{
  "n_layer": 8,
  "experts_per_token": 4,
  "d_expert": 64,
  "d_shared_expert": 64,
  "activation": "swiglu",
  "normalize_top_k": true,
  "routed_scale": 2.5,
  "balance_loss": 0.00672,
  "lr_router": 0.00157,
  "norm": "rmsnorm",
  "lr": 0.00709,
  "beta1": 0.95,
  "batch_tokens": 65536,
  "seq_len": 512,
  "steps": 10732
}
Below are experts of layer 5 (counted from 0) of a mixture-of-experts language model. Rows are named router (the router's row for the expert), gate (a neuron's input weights, with its number), up (a neuron's input weights, with its number), down (a neuron's output weights, with its number) and show model dimensions 0-95. Each number is 128 + 32 x the weight over its row's rms, rounded and kept within 0 to 255. Numbers have three digits each.
After each expert's rows: "comes after" lists some tokens at least twice as common just before its tokens as in all text; "gets" lists some tokens that make up at least twice as much of what it gets as of all text. This comes from a sample of Wikipedia text that the model never trained on. Tokens count by the router's weight.

# expert 0
router:146138066078081055187074104105122147150147167112157097136167131132141197119125174136086145119180190091108121119115149144168116120135120101118085159172141127071120127113090137084178154121145085120092122160116116080072143145113083121101129187096138109068134114116093079071145114168115095151
gate0:104171131171152149111121106127131177140089106114109161172096069064067125174150177068156111102160113113142193156103160118136168139092121131121108135154180084132136156159071172098119057164174145137135125117101112136152145085115139111129131187082079127136140107183126116176135142135149183155
up0:125144139189114061086179162145126098190053134116099133098147096119129144148149163097101126149116086118154189130121161071152169108117057186156086119154082130114094121150108150085117083144134088133165110091107132154180190144099185152064095120113103168124144092133115093152180153078095118119
down0:113133153112107099136168113126044090147163153124158163137153140133081131130087122101061139111139144083099103120123147100151159106150103127068132118095159140124145171093121144150154121148149160125096080069138105167134169193073110133130107159158156168143164187162101111136159100144138178070
gate1:102112114057059192148082135090157208149125093181151103146150142151128078092089093120142127104085080167156136138130152154119079110137181146105144145109109155178155123149054189057105115122131108130179143158097158127106152113162124115149118145119141162119112176115161169147121070085153095122
up1:113058136151186082096137096091122101110125149132114154139123096182123111166167111155133091165140063093103122143152161147096174144163135121183115126094109103149098163148183075200153082098188145027133126083148108155144064071090132163135134132148104118155143121153116123116137143132127162142
down1:075113132172146170096121125134182050152115088131116121106140087202113074140113141162202165125160106136135102140108125115117127124101096097154162084104086113156153215093109102084120128115169173206178119158122101177123106085140151071181104196118165137141154202110138172134134174104136073146
comes after: "\n", "==", " ==", "\"", "}", " non"
gets: " (", "\n", "-", " \"", "–", "/"

# expert 20
router:122086160062109146160098102080112097092128146130165173119130158139118087095086144132127108153117150154168143086105173103085165113106112153148155206130121133132068155181162094126136168131126115148198160126126138139133133111170075141081124171171148058103085118127076084160186164120154144140
gate0:130131179210131097150099122173128079061133085150107085179123186137185125127116130131165126077114088165140115137137134185129141142105141125160145169158170180103156191128174068139096110145140134184061153101096151117149122107149191076174123149136130190131132073152142099122171133155116137100
up0:147163094117111097114170083124152156143128103110171160097139128164111120126116132109089096105149119169147085141166129129128147155157152110097062168171122155140070149142123129117108164102130116107111121113146118177116151144166119121129186147104107083168101137086079159133088102056127065093
down0:137146141207137122147155176135114142096157148148108114118139165160165188124123079161116211080200139167093108117105145153133091121108122148142101125134144163150112138124111178159109097124068169161082169157174160133157071130152211132156114195143188121133086127088138115129098169159134118181
gate1:091134134142132137178207134118080109093116076085132161068131133122104169096091116178108170133126099118139177128171149198140119132140153133141110084076130158092182114096091092090158140171133189089126161198139189095150141134074139078170075109162126087143085122111153154142118104194109135115
up1:078071119154159128097123126164136122163133130105138191094127161121131111093066109058088166089140094158158103097125149090136126131140176148156098069168177150156189128126086089132154083107093119161100111145061108180130140142170158182122106136160091120101174178119143183075159187191113129102
down1:082139162155142099159131014083144161093137065106196133100115121111154113147095138163128117113111085095169214123163083130110115135118131104140157187066158142130111136178139162160050144127109175159155178155138165074107096111143079129141129172097092154091112192153198050109112140118141133129
comes after: " ", " re", " con", " p", " de", " \""
gets: "s", "S", " S", "ac", "op", "th"

# expert 34
router:092113135122083048131151160102136095142104125077136092108203155178157110158096148119129138101136196090136151178101154192148181125120150159138107072110125173054089113130155112163213120136119071111109096138069124144075196107090147156131157132170135099084169138074110144112150123121115095136
gate0:135174111121170148038121138159124135061124183183090159143116132084137127093163119196151123154154138135110033168109128061147133131160157124095116098157188127173131042105118142094151083122140166142077112101160153085130105131141140066165185102150137183091135143116103113123123106167071131080
up0:122182091149165115202187173142088141207080150151124100102112169138119112078165115093205118109160132123169123138162186105134076113167108067095130156165175161152117140139115055168159123109097149133138193152111174094166145150111136137094115141119076130141118128132127148177110173074150123148
down0:096125104124074128098105112129134007092138151135140087086082170077124079123120153118149100117126071097050146092152080140130133140107191150147138174128087140159150138144104159107111152076145116169204099097146061141098173160120115117180146081142090179158065091051150172147124114141151126114
gate1:138130120106094122085154166154093112222159109054116129091136147133080124146164138182131082078136155096100180168132183152093140150143099156108144102161136158127142121118089157113146157153095199159055169093133146148132125122115116127073095087215183102134148119101123119142105108125130124125
up1:116127182146109115141107085182147128140089140171152111110100192123120136188103099171067106142159096142113125093148138163138153103150128159109105118149103091132129146140149074126183131099166136225138196164157148112138149133184153144147162082149071101104156162071103135091111098102124127150
down1:073143167109189084121076136084045153116097101181160169088171120124145145157168154122169125160099154120099066140147150129103096134122106165166117077060163124089122157131133145124096133156094078171113152139159192139172067078172109158166112196093127161134027136128147151118096110102127087105
comes after: "\n", " |", "==", "===", " ==", ")"
gets: "\n", " re", " Re", "==", "-", " ("

# expert 28
router:107170013180141081052128147235085065143114129094115146092143141142093086114143125135097154122116159138085151056120097108155157164116129161136157122122130074063143142141132083104182109151168109148140152073163139150118159153122087120134097100125170199101091153101117136120084128149117130087
gate0:066178132140125145110106110133098104137186159105151112135166157099161128125144050128129144142157151174161136128148145100187135175193153092121138145060074122197137092141129109161092131123152172131063171129137102086161125126142146207135105110123111176156128118076120116142090106159130146094
up0:109113166159146117153181085147133180134155081179136107164120107132178172164104153136136124095157107133116088092079107134099127115118034115122146143114115077106113129159146202104075100172122104132124189130146120174174110101156140085144117143153075098112107084086123065170107032142106137107
down0:173100093145154101097102112113112125109123172128117101122113112098151223088094134067105093090153086089156135159117143082097060076097138167090165148134121110125113144092204096166118103133073135117120123077133196139114162083132157156135161147125164085176089142082187125095185072133108086162
gate1:110184208138169149119151143166099074104159073130071133139129173096105133112124123133160131143125085119132123153090096160154078170144104095160061112123167134124111097223127120124088121154169141163089134158116056145156141155135097108112110137152140118175132086166137141085112120117154113134
up1:135122106116137126083107093171130162131154134165082123063083111164136159088103131111077166212126109110065119106229120126134141116136124160058091173113056168118189125098136094118096141110110088061151096114132113206133094109172099139085113107138136153115105107143140137151052139131091106111
down1:063101150133096149135086174112153166175106139152148111149117084106129114175095109123142101065059157127063143175175078190133119135114078117132125137120174186095100110087087100169136162137083084114149149100112141141097054125108135145126166152147145125103104095102147154143072115136099094140
comes after: " |", ";", "0", "1", "9", "|"
gets: " ", "–", "1", "2", "9", "."

# expert 18
router:115159114171098059089159117132079089102136122080100105126123119090100175153171134135157105133085140176127138121135083083120202103143069144111093136184158107103159155132128103202117115136067180136090138093123146193079149182139108114152139111180110109196146113193108143103079093143158147160
gate0:096116105193070082170101168162215155092098083117121085120068099187094087151134143168139122130138137135093151090140042158133105119175104130163142126133112145139081187155084091106136134055097158136110146093157125137166136110139088093109132096098166095147073151112134128107149153175104157118
up0:140152136068184140178199118127106127136151112118107134106132137126158054130150100140113134086096068123189111160110187075077084105067181118085085133062070106154111160103160151175115145145153110143133123131144137155115109128122094189145113174136120122096123060155125132105154183116161121096
down0:061152113091070167102109115151062144089138076101126132193179124121132064118085138141176080153123124092122129182136124088108204121158160203167108113122092127121177141168163122134100137140136118145158217079105106163168138130147145096137132171111153145085104120078132126066085150221151144095
gate1:203201129153102136094161117128084068135119113128125136160192129168107121129151143106140129131153145148147105149096125083189176107121137107155132099103118039076106092107175203165140195163133173130087172091081126095133081135140182080212162110139153116139138165177064082125108144113127118094
up1:173136134159174110132128125118155071113131085130184105113160149213146096125091162121111144128133099160172097147064095107127059065123126084129125187165115181108065201091108140138108114188101169135104120160200184159107120106118094156122137165108157082116112127138118146157127153164161123116
down1:141080147135102142129113112093133136128173160182107157124042119106090151112081066163137098155167057103152109150135097112119118114115106121176127104110087132087175109114092192175103147153197117107100068095162121171095124113140112157163116156091111077128140112156147138089124105088155134143
comes after: "\n", ")", "0", "3", "4", "5"
gets: " |", "|", ";", ":", " at", " with"

# expert 73
router:118135158117174105088141186121141083154181127112081103162134127124151129174146115172191142037080100099090090150168107172208152189117130146185155110083116164135070157078121160072153085126152162082117152125167173155176175130105144127194121067160091154161124133172105168107149120106134125115
gate0:132180114096193130099140171119124098094138105078074143134116099141135079117171134112146142128135114165116143141108112084127130118186120116075150127126086130106114076133137137130078076135134113133095081027117182131191075116150147081151113144127097151109142194086132143141113098063086123148
up0:177123141148108091097068125131099098093134123157133114159126117170123167120147110107141143146160169171105074112127133106184117144117147123067084095167090112128126095119089127108077117136141138157126087144096128142106158081126213106120139129174152176106183103129145116146165144115043170097
down0:106116124099163171148090123115138111105082107171140134118127118190119166101101119111147087141138156170113206150175057138107100120070165133140142128114121078088185088135124119122134116059061176154136134153124100171086085170156152120087146140168114097095123035198179109162093122086088129091
gate1:127086071200107133104170161226112179152098128122150076181131156164075138115130108122098161083115137153169124175128124190135184124153113131093076148047089140147115140103156149141147120138109135118088128131153159119188164146160133124142121132106126098082109111131100147142066078092137130137
up1:070041126152114144104101167172134084077146147133137146162118178163087146130123142125091074093126121165093141144139115066147162095110133135144102146026134122128138157125157100134069183147184087089101117083149141126171153129149138121132118153125113166157138119106103114082085088095136121146
down1:170140187165099069150103126145135105168168146177141131169156109078176129126141136135111115137105079133122165140148110162122143151113121081123122135130058193132141166158099142069101107090128122126174129053098122133118133087122084168146172131130156126112126147153145116064081130188081109103
comes after: " |", "2", "-", ":", "|", " by"
gets: " La", " Le", "0", "2", " Lo", " De"

# expert 56
router:142140149115154124133152165099084070107133177179104054174158183123089127178098067187155110156150142145127134172137074140072085155054112152140126098141128179113093139175120107100136137077094090084125198113143121143157090144149111163170132190131155101152068115160096101164151132093131181149
gate0:137134147110100127113112173087124161140135104126148202079173115138171110099190116089109174156074134134134083170126193130105130119143063092113143140111097143152114104147080136137140155113178149110173111121098091156149138127082074130054153167139104100116121162050126116127105144151090103121
up0:162111115112053123162079141137148147050107096095108133117088135154090157100130126083139088108152089107138104126037184127142098104119134101179104072128104176093093109127135152137083100170134146123147110165094141124131098137106090083193093119103075129129125156129128101146063144088131131127
down0:183096084068198099138141097087124134106091086089094115143178091129099115166099137128113169141166174132141157095115114057075107113099167156088104037138125107140138164126105129134121158142118150174182131130121093130154103118080148124044082110166144126168116141152108116153109105110123061106
gate1:118135129177107138099148140185161110100139117141128073189142093131155180199071118112101146083158133142115116125113141126185166147161145160093100136123123050128129124132163055120132096157151129167097181053126141091175128165133107112138120112129116120102131108111147105150162135149122134183
up1:148116130193142120129135035090124101160120145101129200116113145120153131091150119132154108133123125132098149127114148095148106115094106120136192105138113144081095146107127127141183089084140135138217081186143134133122091142149097142147186118172111164110097098157105190089119192162104167105
down1:157149143158122109123124105127149076136113101133155146133159025130095174151132087142122127118181168086095140122200172119102110144085162139126136154148116095176143140106171115207147095086136154179100176145092107082135141153076107102081086085065153134086053160156100139180159159140113153091
comes after: " ", "–", ":", "|", " at", "="
gets: "2", " Ha", " Ca", "mo", " Mo", " Sa"

# expert 59
router:099103191050064179155070119059131090176130096176102100128105191127084173152097127090133142134114154127156073136114126095113086197164163161133119131134163081130123146135177145108131157146139083147152110098128168119176118164115142168124098138141124104067118124081080081140126150158146098151
gate0:124130117189114178088160187137150149154077093131142039173164119143124137117115124099124107146089119123154093095153066093079100146090151123119154131113094076093161149157121136155196157111127099096163098108160110074138122121091116161166179098133137146125104147171121099101095108078073041052
up0:133120095165170085161110068124158131137105180165111168144100156147134161074158159100122125163174204151099152112122106097163146119185088192171102092107122051176154030163121150122083176054114079123095102087160169080140160170106162115167123177125101147079084092099118095133123108133127149166
down0:139123100083134124082192164172082142109076092187114124146164134089111115133106099144104063072055165177167123143104162148109117116111164091119159127132099127146162143166079128145109113093116083156105134168142086123100128105132194144152131116111155184108177100170116123081105181075098120151
gate1:164136148142101104061119109142076116088126107100143111119133134140136106136129123129110159179135184155095127135093101129107135131169107158115147147146166098108113088076109097112109119094145123186092137049065139113110154113081082097168088157157164113068128120143159115099134091110144177083
up1:165096112071108168099105150163110142161155136139072136146097162144144087138117112074108162112166105079122090093115162132130103140186115057120150136150098113129062126147169133086062117160071161054159143117094152089141090146132129143146108046172147121040160155129109093067154099082117144126
down1:085106190164178103144183130076138097167134103102098122155130155051100184198126118122162129148117159065121096134221155136153085158148146117067164131149166142127108148150116106075076079059134086182109140056145081150141055100098141106171112133153139111113176131199103130064138098178096088147
comes after: " ", " re", " \"", "-", " (", " un"
gets: "e", "t", " E", "a", "f", "re"

# expert 2
router:159151083199157104145144079125189186154126141082100145124169132175126181123093112114102154101160123111161135112125067172115193190114101122180115120094094108042128109128140071123184133159078121145144117161052106093150104109119115160063093128164134079082178121151084129123177110043154095153
gate0:111175176094111125110191088138094145152099154134088098125110136104174112098109126105099159172097129154129107112162201168115173146098171141141125106107115176104142152166109100083176132118104122146119101071150085106117133091128142109088170148120096111113148152060161095198147126172137128119
up0:136138174105147121111122109088096122129074149172138086126051122083154154119138113128116155176068084190086162082143181108134170131140160131175147118153107201141121134172137128085153126110090072108097099139140100115122151052142193124109161146134120122155132147105131136139133176146077120076
down0:140135115115105067151124129118113199083161095119100116158087171087126161113126138073102084113073124173166115157097127123158195166162083155158139132086080180079115150173068088117165070118062074144141099144056120085086176121109093127096104108151108081103084129171128148110168167061036122130
gate1:186154135176110159119086117166136147135171152169087137114108116124108167160130141097086133176136136171086083130127133144135135139163123147089154170204113094145161120188093146174079110118130107155096101148177199145088079132124137132065135158156145093178134095131105145144109058079115167111
up1:168095079122127195088091138126140153174059166153116144122112149145118083119123143165061110138183173156098101124125088175204146146162113188142091201100155138149144032119117153059142097187149104177097151099147113115160125157079134139140083049104115120194098121073158119120143137106100166131
down1:128142090095143163087107122109049133136153166076109111136125202150119160084141173117091142185154104093124170129120077132101129081124143093168108159119160135058103179105161094114110120105068164110097087117177174168139099064160046150160121159091143137165081149097137128127100120192062135083
comes after: ".", " |", ")", " =", "==", " =="
gets: "\n", " |", "==", " ==", " =", "==="

# expert 6
router:120114161132135151105099097151058107189142137182117141175155097149139129138145122106119096187112151121192117103149126141179103185192100121090137147136114124075138096139137070163104131182114072147160151066072099080142182183100161145118074100199110186171121133091120114091117102141163109136
gate0:138107148111117056132087101128102123102180090112170131163103107195146132094029193093132135117139151127105082188159090211142127143142124146113155185097122078037140137172157101198114095148146163177128097149144154121119087122048163140134140164110140075105136179181172139096089113146132154135
up0:187106118121128138114141117200135148112111051148113088129107060083112161100125107133125153104133091115090151108129130142079098098088145111155119134122117120178174158158134100138117119100067116115120163170127168139124157092162123162094190122160197135136121118101083126162103123102123092132
down0:141137143176088195108114101150179085126144119076093146163173170172127139146097154114157141148104154161107095103189120153172123105117100139055111147140117124161161119094125118127174149178090151124150132085184062163129131062115136139147148161091116110155156116140123176092059140106091135110
gate1:153177101166127203136156102088143131150124160115090176150141152093176130093069101173097105150124189131121134156139118157133107136173120152077111127157106104106111077147096129067181161138126139108130143111125063166107154114088104099115115080179161103130124103088134126171173167090134115138
up1:065167142166154105168087089120177064154131115134125086149109127156124136107125171165119116086147165100094188142075076113077148109125110148097093124128105110170143137181082143161160170151059135158128149138158163161109093098129146021157149109208104144143107148159117134114180154133130102116
down1:125115113098171087137102114154128174136169111119131155158131182090174109118146124118080117140130179098131097128134141095104159133125095087069111056105102111169128106050138175114087171115084132148129157120170196118170127158116093125163100051151107072161137102090114098159167179099200152114
comes after: " ", "–", " |", " (", "1", "|"
gets: "1", " ", "2", "9", "3", "–"

# expert 16
router:146149113177101172142140116180155168141099118181147171080131131106103076085145144074058116145105112120143088161119114095153178116145128119134173155106085119147106114152152131185122149163120084158102160093097132083166115049146145102116198115125115114110154140104168091147154117168108154078
gate0:124075103145106167119114085121109155066053123079151130143184109135153160224180123135117102157156108119090106188125170161097110119202101074078156149133119124106146148178176126153116142166145105099137111104099154145130096129141110099076131039087142068152143169138128103133109131081170158131
up0:093102112135178077100201087172159116178128155152127089168113167131138149097152138141085149094161081136101058181123034157084144172097068122162136129133182096127152096134125112134104183121072162168149139086103115088073149086126084133142135144070149106132129119080158128161077155151129179141
down0:112101069153122158082149122127186101140086119122175096109137103166172151091103108072057132133167155140156175128134156136136198142128128153071075105131194137133195173110123113139110116129113131068062086152129108104188141155090128115174154124151108119109148071118158120111128136072162082134
gate1:135086054145166121055140075148118135125106146141096108117172086102092134134099129136120150158113070107120094181159106127061141143181118164074155119118155111157090148111159096190129102136149192188097132126112186173108121140156127104074167125117117120116106127143148113108118120103145119144
up1:121101145104142126110136112135103137070133153097149134127132068087149154114098137110106108085182141069126180141102145112136154074128154188087159196096110173119183097161121084152165100126170135156078096113139101135155099148090095100161106073070049152115164165146154137104111087104180073165
down1:187163129131137102147127125099085188187115108141136116123134175103149162185096122091134116173106158088139155119111111116120096130070129099109114113161166134175086059132145125146103127118136113149083106138141135114082100107143176164155082179113088134160118175119112090106122145148115081149
comes after: " the", " a", " and", " his", " The", " their"
gets: "s", "ing", "ation", "ion", " work", " out"

# expert 4
router:141173164130145140150088118130122156129134119132129159170194105109137100128118140132146193133135109115167109100180103147104030099107144096120126123120143159077148105137057074122138094119138149117167156134200083070111132095086086079102174114128089129135124095089115180175197128166137115122
gate0:128134072119151141109158148149178124092139117132112115110086103120132108093180146191089156188167089130141151154137118110104116109123113121161119140094067122105125155121147150130112155057086087109148094161113118129114112146172172135135086134106161058168106139148105188062097080139132078123
up0:135159079097077181112155108172162128118117112148090087149134146122112150122173161160083152164128101109124129080101118108106128076113115097155156105132116111104159065105087151156140118084160118107166146194087089098125201150125118130206134099100155117210115110167079142149132151168191151119
down0:097122118136107175123112170107097114176088157191142170130089160167114143110127130097139102112121116085151134120148120129106127157143148138141134121203123084106099159100121148056176115078185186086130140101113152089126134149114118158066109128156115218161144074106143102102086035156189130056
gate1:135116099143187128145095115139129164114077144170150120131140174091101201095141124119145157085161125082126099127118224091103170132156151123154148153132152125050071055139124134123187146113153116070137131160117115142146058123187159115168145144144150123139204088215122037113150098139077121124
up1:130175171188099145127142125143142094146115065141101142102104070137082138159125052146133174068147088128137162149146078150168159096095153133133137112118188140173109144181068138128153121142104142153135190085152139173087145075127151087134091065121193158089133076112168078082119135143122131165
down1:142158136156186089121146116131163118133155117117153138102093133150128090080141162131093129098140102127125166092148135090148123165160095113092162143161147198172117028094114171179076165120118151089126158150120112132160178160130164195090120148126151102143074152169124155080157168160155086172
comes after: " the", " a", " The", " of", " his", " two"
gets: " first", " ", " one", " two", "th", " second"

# expert 49
router:199178134173065098123097131198111131149111127128116170129119121176160106120164181077092124139113097117115090154119130158164127141125154110122130090112177133113145097126113087058101141131079108192161095113164164163160117051151170094115101120125168165101086120056126133152148089161170170130
gate0:096122123104123167115107150201137140174080112054182100128124164120129094082137124147177116121134156181200176113165121140074135125134132174164128153152106110116158157086178140093147159134067122150175112085098113046115088106190130086127149154124161084133167191136139108146096153155120101117
up0:098042112088119152083139083163089078150111132145165148093088138158114114113161164121056139086079102116135114079121139107066138169095119110102159122127150151173110180114185150133160167102112143113158122128178158131067148160104118155141176161152175169148167111174127163141111139134115065137
down0:211069182139106107207150136120051119188122142147134178080134164116111114072109196160090083173124102131128169114138094165108137109215119136131094128130156062106103093114089101111128105122177152168093160092083104135150066141115139113155149056148115165141126116122142151184098111110146167104
gate1:127119118149065112132088148143140131122091102157115160132141138146117213119169184112058115121144134138134119117071123081130163125144110099178105049116102076123151142137153141181141134139065107140088113074125116189076134171166144126112100140084152090159134161115094168087135139107137140180
up1:122101122126122152224125140074101181140139101109090118131134136091154097086082102119134157151151156119126086179107100140102118162159094160090123141080187181120112129080133059142145159119127152118130088126108115115181126112171122117163131201137135091127107104159071162141093134142147135149
down1:101115077125144055098128123173150108146147101080161113125117180150095136090111157143158122128148082091161115146167151082224101133062171138160137154135147136182133165109097128173148123187161088112098101145096141171160123133117175088149106094153137141122136123131079128097142089133117137102
comes after: "1", "9", "2", "0", "8", "–"
gets: "9", "0", "1", "8", "2", "7"

# expert 72
router:089150100204117092157114135125135162168170102074109153099108147157126110107213104137130112151128076161081186135147130191065084182173164157086133090148184148138121121122182173138079105092190168114160147151086123120131087096109145158128137135122152212097142137101123171130141133154151113148
gate0:137101110114100103109105095106114126147125109145165083117172103172140093211104100122098098133164089110141104180115134075177207145163175150143115182140133128129140187120052113118112125129106104141110110171118165142108095098187126139137167122161166117095179104142164114107114173109168107156
up0:159148134120048115112091137156156150148121107063105167089056129120078088123119119137123190132050094111128098061170167156142088154132133104127092142131149190120162146203131096132146121130154077085135072152120116153128137125112147128142132135184096113108106161080105085121147142123112185107
down0:063188133178094157145125138124057087115128174092070141118085088104083115031131162078141167080134172161074170123175089160146108135104078132130106118141110139075178146099125126119178163145125119136077065151117160140192152139139093095095138090100200103180102109124153091151107152169139095124
gate1:119119177171104141084075112221139154089183130144158144110145064088153171130090168125122133150124083134108093188125126068147157116147180116098173147060148136111135138088116148133170150123103121105099139151153094098157153121141181058113112110112086140142085173123122104106096116062076166179
up1:114158141110131112169127137063151166153084151138096094166159089084104112106129188082175186104138107091109144171182110148085207127100095084097072151056096110105126081169129125187117056183121160172129095131179093134097073114156159154099096055118144096165126185118179135130176072096085160086
down1:140169099076159134114112150113120107135048160169135065074124124075105104094113183111119145191129126135093157155084142062162170093090145106093185130098108105099143107143138048167082170114066125152052098124121151150125127161124097160137106161122105169120130161111124157146081094141164138140
comes after: ".", ",", " The", " the", " where", "The"
gets: " he", " He", " and", " It", " it", " who"

# expert 29
router:125168072125155121104133150116116166100096105095143095132117180092080161107106074132130128140147146116121111157100091080161203109149076166152091159129165181126182167108110190111117129096161194128077119118111072166106099161171124089190143080139114117116156125183077135087125144138118095088
gate0:146131107119083130164143127132186148135095131144113147087163159095165103110247133118151185127191063100118136120084160145078193135110084185144140146115132109138127155150123103154124118127133181128106068177103107158081101158108158161170125128147123227147097117162134102140108160157133140082
up0:172159149124188147159157118174138095135172183159132145117107145056178148150177182067082120101126148091125101128144181163154131132134087131125207153098115079118111085140122151134102153137144153156133129124168070106109152173115063140159083108097136066135072133167090077129147079174158148152
down0:062139163124127132185143110135170128115093122138074093115125127171120132139121139133183135181100111135110092126113096088062159104124107170104103160116162104114092123216096067113146109066071172140136077147138129133084152124147080132117145111195121091126204128097159132106139135191145076154
gate1:172126169116111122144139119136094104154142142143154140103137146115139147119148198105088145089188098131143189116155104151110132170134121173127123113057126154116122143173121117132157141191119120162123163138118145155071124112130122150113161048200163150129106255152171174122145164156136172083
up1:162133188090155093091187104156162080161162137126108119222185156134120135162105118140132129114117106174145158116141106173110156147114116102114171141181152150085079147142162154181158134174193175169150135171102175149102150109111098166104121101078122128111148118046099105167124098137060130161
down1:088160182091113064095068149107122140154128119132117172106113160117096109178098111196114116140118091088127160095059102172172170125127114080157130146189121164143102143123184137120123082088138150087137096163123113198079184081128118173150147104115095155139188055136181161149084107133109083179
comes after: "\n", "\"", ")", "a", "i", "er"
gets: " |", "-", ":", ",", "|", ";"

# expert 45
router:166165100143126159114149130154138131198110191138108124104134106148123079177126114112153130126105177125146171156164124093097151107097158108082123134125138102082165134163103100101201118128046158169145162060186187166092126096143092129077078176105175146127094189093153108078173160166130135132
gate0:165146075199128129070146125156148140151118107122152142099153156157141123189141070163122124089157070133152143173100176133109119130157137121116147076135145163196111092151068133192134159199114160116129133104180141140145126183119127137141072148150122142037110104157095086112126122104111072124
up0:095184185070135084149176143164101122110126187097097136128162131164167079054084148112114078123091172185149092172129113080144137061112089129145148107137170093099172175101076077136147134082140119119137176082090144130129146132108124132118125103110148066144130133122131125091113131109110135107
down0:095116168114116142135078098127044085097084151101086176176134136103152135145120107123117066117171074123161180094128067123143119078083120082074130072125122117124122179160125142162155096099128074129112157120146161175147125139124151079135197106119077089138144111119166134143168163115132150160
gate1:175163157109072070149117066184091119116137116095170069160117154103103123170180160202136122135091113125160170133124142038074125210114134085103051115129103133143119113131066078150115111131111115122108110102129114098190088143144123139130098154113128132143165053148095156126125125130156118111
up1:136147112179100101074121051161107151101139086146161055139128087099112161115073116131121097135135110128123154099091135109185106123102140094144098110144139076075137150161110077178119110186104095187117075120097089143124064144110150072151135139122085160156154100100107112102111135130150123083
down1:091065126132108147146163102118097110163105151119156139112072178177121129128147142129127116120142097097163088150108112167109161116130129129113128121122064213108116111073126099137121125158154163195121099120175097197104155152071145174083136210137100126068158093173116146152056185126125114136
comes after: "0", "1", ".", "2", "3", "5"
gets: "0", "5", "3", "4", "2", "6"

# expert 79
router:089168130157071085143170146152148120157122117087120105143092084196156077169065095140098084130136095148150117105185132129131125146088143132136135172151141128080151171142124050137162091161146132140110173093134112137135155082116182137080124095058097157167123124051183128143172131172125197154
gate0:146187132143131123144125141156162116094163102146095089125111132161093126076134116099178078110182102174166140131161169117136124114123107156122118100138093067131131143111125158081103131095136117176081052103119134135143107099144148156127164093169081158133123108124172170110205123140076161132
up0:144176123175177133143157141158132117119138115103079054163159096144090090121114120121105060112151148179161118148075105105175156152130149113110110108125073081101089141168133109118118119112158159083194075120170064053167135085078098126103177111139079132081124147128105163094191145125102129170
down0:119130130064186137127151126110111163157054137148127088124158141097099149119163052099093095111190165113137136160096151127144182152090146136084138207095155133090184106131136085135176125144097110133116141089137135118116128125117132127075170097119102087119142102113068112081187168126151091163
gate1:169045172162111135161121104126096144104150124168161128083150114086157128126131204050135202057095131175133098102099146104086144150132095161093118113125125122136124107071156134128110129114167123112144133169079105153137173112140151132134149149190080137178160135133165157129109181147129159115
up1:136115216129164065136115164114183168123143120113119122100128088156118137131100106097134151039175137140115123122113092124106140055159165128201162130197112071106088164119137185158146117138138156136176130083068164136085113131120106090174134078130131106068108189131177104151117148132148196151
down1:159174184119087108118106143103134154140143113128116151149159116144112107128152104113125111155119090149197109146144102102152049024142115089167109113152109146149156061138137074160130123125146159114128120109083109113120132083170117219177121155117136125117128109145107133113108104162118193122
comes after: " ", "1", "2", " (", "–", " $"
gets: "2", "1", "3", "4", "5", "0"